config = dict(
    num_hidden_layers=13,
    hidden_size=640,
    n_experts=32,
    experts_per_token=1,
    d_expert=128,
    d_shared_expert=448,
    hidden_act='swiglu',
    moe_layers=[0, 1, 2, 3, 4, 5, 6, 7, 8, 9, 10, 11, 12],
    router_score='sigmoid',
    normalize_top_k=False,
    routed_scale=2.0,
    balance_loss=0.00656,
    balance_bias=False,
    shared_expert_gate=True,
    scale_expert_input=True,
    init_std_router=0.0144,
    lr_router=0.000936,
    vocab_size=5395,
    norm='rmsnorm',
    norm_eps=1e-06,
    tie_word_embeddings='early',
    optimizer='soap_variant',
    learning_rate=0.00117,
    beta1=0.95,
    beta2=0.99,
    max_grad_norm=2.0,
    batch_tokens=[65536, 131072],
    max_seq_len=1024,
    train_tokens=1104000000,
    max_steps=12096,
    dataset='wikipedia_en',
)
Below are experts of layer 5 (counted from 0) of a mixture-of-experts language model. Rows are named router (the router's row for the expert), gate (a neuron's input weights, with its number), up (a neuron's input weights, with its number) and show model dimensions 0-127. Each number is 500 + 50 x the weight over its row's rms, rounded and kept within 0 to 999. Numbers have three digits each.
Before each expert's rows: a language model's description of what the expert responds to; "gets" lists some tokens that make up at least twice as much of what it gets as of all text. This comes from a sample of Wikipedia text that the model never trained on. Tokens count by the router's weight.

# expert 11
It responds to: Name-initial capitals. Capital letters or short capital pieces starting proper names, such as Kh, Ma, B in Bhar, N in Nordic, often inside tables.
gets: " M", " K", "M", " O", " P", " Y"
router:555512536495435422430516497509465564615535532615459473535443523601515481467522544507511632468540513410514479456492426418534515478480497444508512471555468494553486547594496443439508434402454515523492497518475575486538500526631654584515516482435439446491508517472575462588390540480547507478534398482519578409487534436522452421510544476514515428625530411459554667494532547571510483499528
gate0:558514502425521459495427532514584474582573513485425497461563499513453477453455572436453567531536530456529541553418543481547560578450505441434477453550481584516462558466563576548587560545594594491499521512427526529568566544474447492488458456509464480536521438433387562481469530588411519459539488485633517497516507485568558491511436511516573490551480549476498540550545465488477442490481
up0:439553453575538505438549422521510548445561562444567534497522520500481534549489425495574468437418380507473451477541460516441356446501503522602547559400491511550571464496463471435419407449448518471505509564529469413456395445539551474521577502477533510498546594486606418530526438416569516588442564528472464521439421502413509480591451578476391543438526490477508472461431478489514463591547

# expert 3
It responds to: Function words, brackets. Mid-sentence function words and punctuation such as the, of, by, opening parentheses and colons, often after of, in or to.
gets: " the", " of", " (", "\n", ")", ":"
router:458341528531513515558567461554524567563558496497488522529540487604517497481504520531488506389532449500475532504474511405626562481473526417500561522638441414534640519470475545372508483514510510574430530518557505466502554548586411548462576479316504495481485438375450523539459519489589473524529482512519493426504518657522455479526436420514506545526493504473485503397621546531474481518477
gate0:543585529452556479608507549456480456485523451484477520465594476490439486409453516527491456498566454555556450519477393507535593395407444475515496478487414423352459547453453560488620498485557429430460502516527540457426429590516466429582486419507526534473487543496457505493586548485510515508546488519557528449424462462504549534476422495556569521525513492519449397531541495478483476529481
up0:503447567493553362521548474560589446480590523478498518649468528445477471438494631466555466482511510519550548425500452418527497461404586500488560452496489475497425483461521507410518509528573530514471514541456499541501464531540525512511503423517538376547503385547472507462525515475498471451476501429535511528516400488516565469476567527380431426459541456490513474515519491538509430478486

# expert 8
It responds to: Function words and initials. Pronouns and auxiliaries after commas, such as he, was, were, his, but, plus capital initials L and N in names and codes.
gets: " L", " N", " as", " he", " \"", " were"
router:547471536479466449480555539513544497585554536599481516525432466627475489464500542470487631504487541464501521493471385424542534492463527429528518454551413476511479517557527408459507458513457564508483475520434605434507513523586595537466525501423401430495516465476573501608350525470563487469492399576516527416481520437520500404505472467506499480621499448454555654456532551567483470511438
gate0:487494575482463499537481473517507440464491544484522560439543449557484569473589536468529471472583478494520480493529482502530515448405467421481653474564474519601572520410516494449631545463528534542450521530500408467518573600548452480506505328502523538399419526468569439509506521491543568506531522555692549543445507571545530518574502534465541441563547528541491466561516516468451473580438
up0:408593484432634581535468507534468473360635454596480576502582491483485467453497530570499599464557503500445504515463476531447481535465396430541542428476478528492583448522491506579545505490541656396523521497458534468554465510430501571503573534480485507518532471471495460486432436445325491520407492542499465530483510497496571429566445458453468454536475566483482593539419596511460494507511

# expert 10
It responds to: Digits in numbers. Digit pieces inside numbers in tables, scores, times and addresses, such as 4:36, C-130, 2,270 votes, "(born 1988)".
gets: "-", ".", " 3", "2", "1", " 1"
router:430431552504413512454694455524507608582535525536502538509600437575532455374482564547532566485493458463441557483480466345627542477476562390515522534549409456527592487563476472380511469387481545528475606491484572445533514530585488537473488473404461478489489463401491504596430529502581519502499455536521478450487512522523385473520582438524504493561546483467570544417535550558489485506531
gate0:483477466493480496552497554460506545449506508456411528562518477482544535484504552454485503407570489582512583520492587594568517505485552507419538487507592580574471500452491509555627488517553478531505480516509522567486554523456550497557476499494523491418550452518509447506472485502547520509547521457586486621419552542470546491515482430548486541516385486485525508443570501442518502622483
up0:627537491489525433530578494494520537511494465460501531456557411465551537429526555502495588492502573438531569477452542524531506416532418557470441504468549567559393499515484496476539470540501504477482503531582566591484519471518539507402435466502647504500546495540524504544441488515472492486573522411525558513457492429502570520489426475378514486519583450575449415564433548423475621471503

# expert 0
It responds to: List and table separators. Line breaks, commas, semicolons and table pipes ending an entry or cell in lists, tables and track listings, e.g. ), ; |.
gets: "\n", ",", " |", ";", "),", ":"
router:576395543469466439470548561549532520568614518535481493510479484527442481436426494445455599434504451450525525497462448472579543488466495470513539455550417440506558539532557485464504494528508532522442446482420487436531526598566449509506476500385434483492493464471516487599427524483605535515512484557520451382482563450526477471526397458518514497618476542450536600478623513505469475512482
gate0:500503501538549469562475452500498509480573421552478434571450400533492457487477507457557406529488503490544513507402511427542538434337536436432594491489534521505478598472508500508594471476497475572340513416565504507492449542487425547513534486471456549467504437482484611521557560564523485494566399400654498518410477566508466476499503486547545423527485519551493477529490480505428424538522
up0:572461526475511410531491496552479618511468488454496509556611478440443423511398452481406553468567533535538534563399459496460636501438496473470509514423478470564456578511534461442505470563472402483500429529574539458431501555498444565392587498384517510453599489524452591460565493492474477489558556414537546575491478462530583523383404563432381467512617462482585464461632470552567550425557

# expert 4
It responds to: Table and list separators. Table cell pipes, list dashes, "and", and closing "),"/")." or blank lines in football squads, filmographies and court-case infoboxes.
gets: " |", " and", "-", ",", "\n", "|"
router:475465556444484529383563527515550564571535547604472540522547421578465465460486548444446580502515486435529483536479444457540540512460457425495526474545375438528510489538537420421493507519458597531501453519437552438477525555639508499480463488438411468475520467459542445508398526491577487505509495597511463419470534478511469471512474452519518468605534510452590629468528501649475478490483
gate0:457546569551506413506433560494491430534535494575401616577567571560470458487542483432470431501533477462472502472466470474401611459531476529523549539497487548540430462515507562397586461463516501502412417440440561572442519531534511521441584519559476528401488480399526481534571521504475467540528497569686478456398439487500495557516472525524501521459497468458591414441481538482442440542405
up0:505432526533453410502469499536601552434466529408474480399428423607542369509489468529566505444533564523519480544480494588533535587573557533413587536518493456569542457406575472498382528509510559472380489496471491428492447589500489438479540505422508376479502475509576531483471541410524454584580425404489462463442524498488503543453513524481515532539427551496508479466413459554512493461535

# expert 14
It responds to: Name-start word pieces. First or middle pieces of proper names and place names, such as Sch, Mal, Ev, Ca, San, New, Pro.
gets: " b", "|", " p", " s", " New", " h"
router:543482521492469477459501536511581537584545525567483504524485471560435494479525549466518615498503519403517514481491352468525519516480472465570502476538440541512482544516524422504483410497431532495479453491376570460570508536566639567543523527446444479493560483479594431552424526472542451413497460552500548447476438472506553388477541484511491484588510401467576665565519542569499489490457
gate0:523469498563518464536526540495534534444538541607453538441511464629526465466554465562505450473529473560522552443377530450572646479409487571538573504444570467522403523509533451479689592506576528610562512420508513447394498492483488455484395347461428521489531434447470433490483594599510611528503526608604476504464494517557485478515517468568516463514522468527361422446499447510502435585440
up0:444504497549555532518532519449532527565512429476460520431530515477515491492492492540530517447559496474447439536444406531516431566634543469446518539447515483414495555466481506474481470470486480558504477488427536413469559492413511512573607463524514493471503513478493632557492546423414520498581480491452399465517480436502497517413489595460478482343523529477505443499524601506487541437377

# expert 29
It responds to: Headings and table terms. Wikipedia section headings and table fields such as Early life, Notes, born, Released, season, plus pipes, degree signs and equals signs.
gets: "==", "°", "|", " =", " ==", "born"
router:529503480522502535466476518424542500566486521560539495445546446514452607578560545508460484499529509397563467464531461536506503577493461480551484540516425600448442554451419418538404462393489494408475474425470510440515499499545511484495533537453517499456588555546559421542436507419513413488461512505455497444537511541475461444374509500498443505594480463461548559590498479533523515448464
gate0:580468457434519481553555584515445493431454528474524484542500597439492456528404453575561527525472519437612571513448534487362489463444500492556503543469463533393549561624474534478614583501512518612474453579486546477501481469619554584515487470461520434561405495427496488511475466497665527505477433483521463508494566485514553507514535490457505460513437563470459443478477519427481477501557
up0:504529539519447443495571553466488510466507544487476558592496551417547451474546473479441488452572477457455531550519452492592471571530478480573528483423587457543535439529509503638501466499452532445458547488440598526468477488488455456509488502544532525489526511500509504531445472482460523454498460561383524484485452494494499438492499491574517553558493490550471512471448516549470464449475

# expert 12
It responds to: Name piece continuations. Inner and final pieces of foreign names and places, such as a, ian, ov, en, plus first names like David and Adam.
gets: "a", " |", "an", "h", "z", "in"
router:566458533455460428423496511479521563635535532630476534510450471575454492489475542460510637441491546459478527488479420415546520487478471466528510465539432510492512545536535419482499412472481556502490437527474576467538501519562642604513514543451436482489536488506608441528400536476532527436500450518506547447474506422510490413502489472510492520631502414464585693495527547589487487507528
gate0:531474571487536541461511459526527536450534391415471445547487578502510474532521596522494580554583634571463368571413540577512583500412520472452538512575557527534424531546454490502578555458448490552505556494537481456552462532425519491472497461471489544482495467450524576533510472583588514525538521477648499453456513558536473532565487466601508495538573543430507432479509595527504425569522
up0:521557461556438501525587489497456500405560482432466487482468527486523482479378616501513522587553592479528495487491464498502482469480492530566476496503517517477530518534608464492428549482445597579526494480491515530477500500434443474470454542481461501551522490417488489434602532487534450558425462471478549533535505560477510367576499440586513412466558568492456514480462507447495498559518

# expert 5
It responds to: Numbers and articles. Numbers in dates, times and counts, such as 6 June or 4:36, plus sentence-initial articles the, a, The.
gets: " ", " a", " the", " The", " 4", " 10"
router:511435559457413502504560534545549517567586528603482492524509448595472465421460548468494617476502521468526512477475412419531526476471500403556510458564394493506523499545514447381495446479463577512467503494459543427529530538611585552464508508463416396518513474499555490587379538478581512500520432559510540413471547430523432454519490454512516486631484461450575641460524503582481474508485
gate0:560402503467551519472510510544562485462493440540587547550483533458520456566478499487477460510461429513472468505402516542452502438376556472498519585460446602497488471590481571470509547527516407605420487563448525521445567509561475500508492426529500458525512425499482545510526498514434552446479441521569561530464544506543419561560539520607472460515545491458511517510590509482406405573519
up0:449463535529598432545497427406523482546479395513476444530570510539487518536469522442498484412532537519487521471543512479531580444407444508466509532519519419382537523399539450509504509463496427353506548423555455476543493404487446487468484588503413494561538506516516520454420528577485428412516458530481439502588517468552507447536432439499578471525464508461410495510530554483573628464485

# expert 6
It responds to: Sentence starts, years. Sentence-initial words like He, In, The, A, plus years, the articles a and the, and closing punctuation such as ".)".
gets: " the", " a", " to", " was", " of", " In"
router:492442540440478498490573545532545572594524539583495523513513473600462472459486543444456595539509510443524472529476434422532541485465497400559526471565385466507515536556507370374496450473466562526514503529458585424503519538568529558484507494403453436503520456479540426577395529478575494495501415591516516403479543513522396468514496465523518478640538468448595638499519541566476465499471
gate0:479447519518489509466488479529519516509523442518540523509528512501514440500544452455545414456559568489581480554439505532559558413536428541428590478497546531518408531520532533518590536534462480523501567565562499497435487512423487456523508519513456514503473452517430586497508495580496528567569603516576568505488508534641528568549527503545503454511486542509522415517512475460482388589491
up0:609448473468522494401484435478561547472459514499579510528469558578543461517528461511538442489525510429507539471502605514505519522529567409563420435532470471502533515540460461541514519465590562478534548495469565435501533464524481521451547474500447590457445451535623535581377477506582544506486558511399587567587539505536579516464422561481547429475404481495420470495527456473572558416506

# expert 7
It responds to: Years and label breaks. Four-digit years such as 1998 or 2005, plus prepositions, colons and line breaks after headings like "Scientific classification".
gets: " |", " to", " of", ":", ";", " with"
router:400467573501460464442563482554559551604577552579503554452551342558492575463487535483505547491490483470468568484478474428565563553483454413502531502538324340562511463550484458426500490477498544547482537501519524425492531560556490581440487488430453468510481462422510511571438521510614512504488556520513541438484535525512446463489439469515506509499514556426524534302509557563470506511568
gate0:508478466477534574495487538485503533487434434480452499551415538451434510472520429496588487514534408510617491543478548408503462482571565602428586505503515499461489554425443511423592495464625546560430531541558522423521564533526536471481500410537474494476496405483575587467447551572451526527550475420580586491485517473508515505513482485484501451486518460421470387471489420541435539512542
up0:509521559589590494502571495533468531471491574586490384503474499505571475529538499476571543473443619568458506505421525553596584452519488457441546420499454589444589404448571446461431494599520457525503447462432565498453469456475557496532492515577427528580515441466499442567585518471508488505532584479576446522527456535374459570530456464504481458420483481521518528585498518497522490488558

# expert 9
It responds to: Capital initial pieces. Single capital letters beginning a name split into pieces, like S in Sikose or L in Lund, often after a pipe or of.
gets: " R", " B", " D", " S", " C", " H"
router:580506536497477444407544441555520530583559557577453498537432506566441517449548476498567667472543493474453593445486444418523527547486470454551513451584403469502513513596493484437509469497510513538496520558450583418548498554649535626543511460460374490507483557478571504636327520489548520436543416541528579414496515515525388395522502481513527461573495437517499562438532576519511477515581
gate0:490400558485464471531530518389429458492495512563390500525413596557496453461515491523466425539556462487569551516495531563520538466442422500480507535503526411536503482507531519523605543413515604624449507552553598542575516541521488534500519419520501563495468437493472559543462507577561524520512506512668484483438500423455477583498435454533505471493485428498546497433618514499510408613520
up0:572442556507525547480498473402528437478434509486455398495453500518466514477528573477521425532552403524580512528519439483511476524461446500467398573477550551480484610396584492615416509526561577524476618538462586465544454612476498524540455422480477569585450517485524497541481470562475463574506445486555477537411451470396522562457409492467402519518533444465459442519533513533453482519469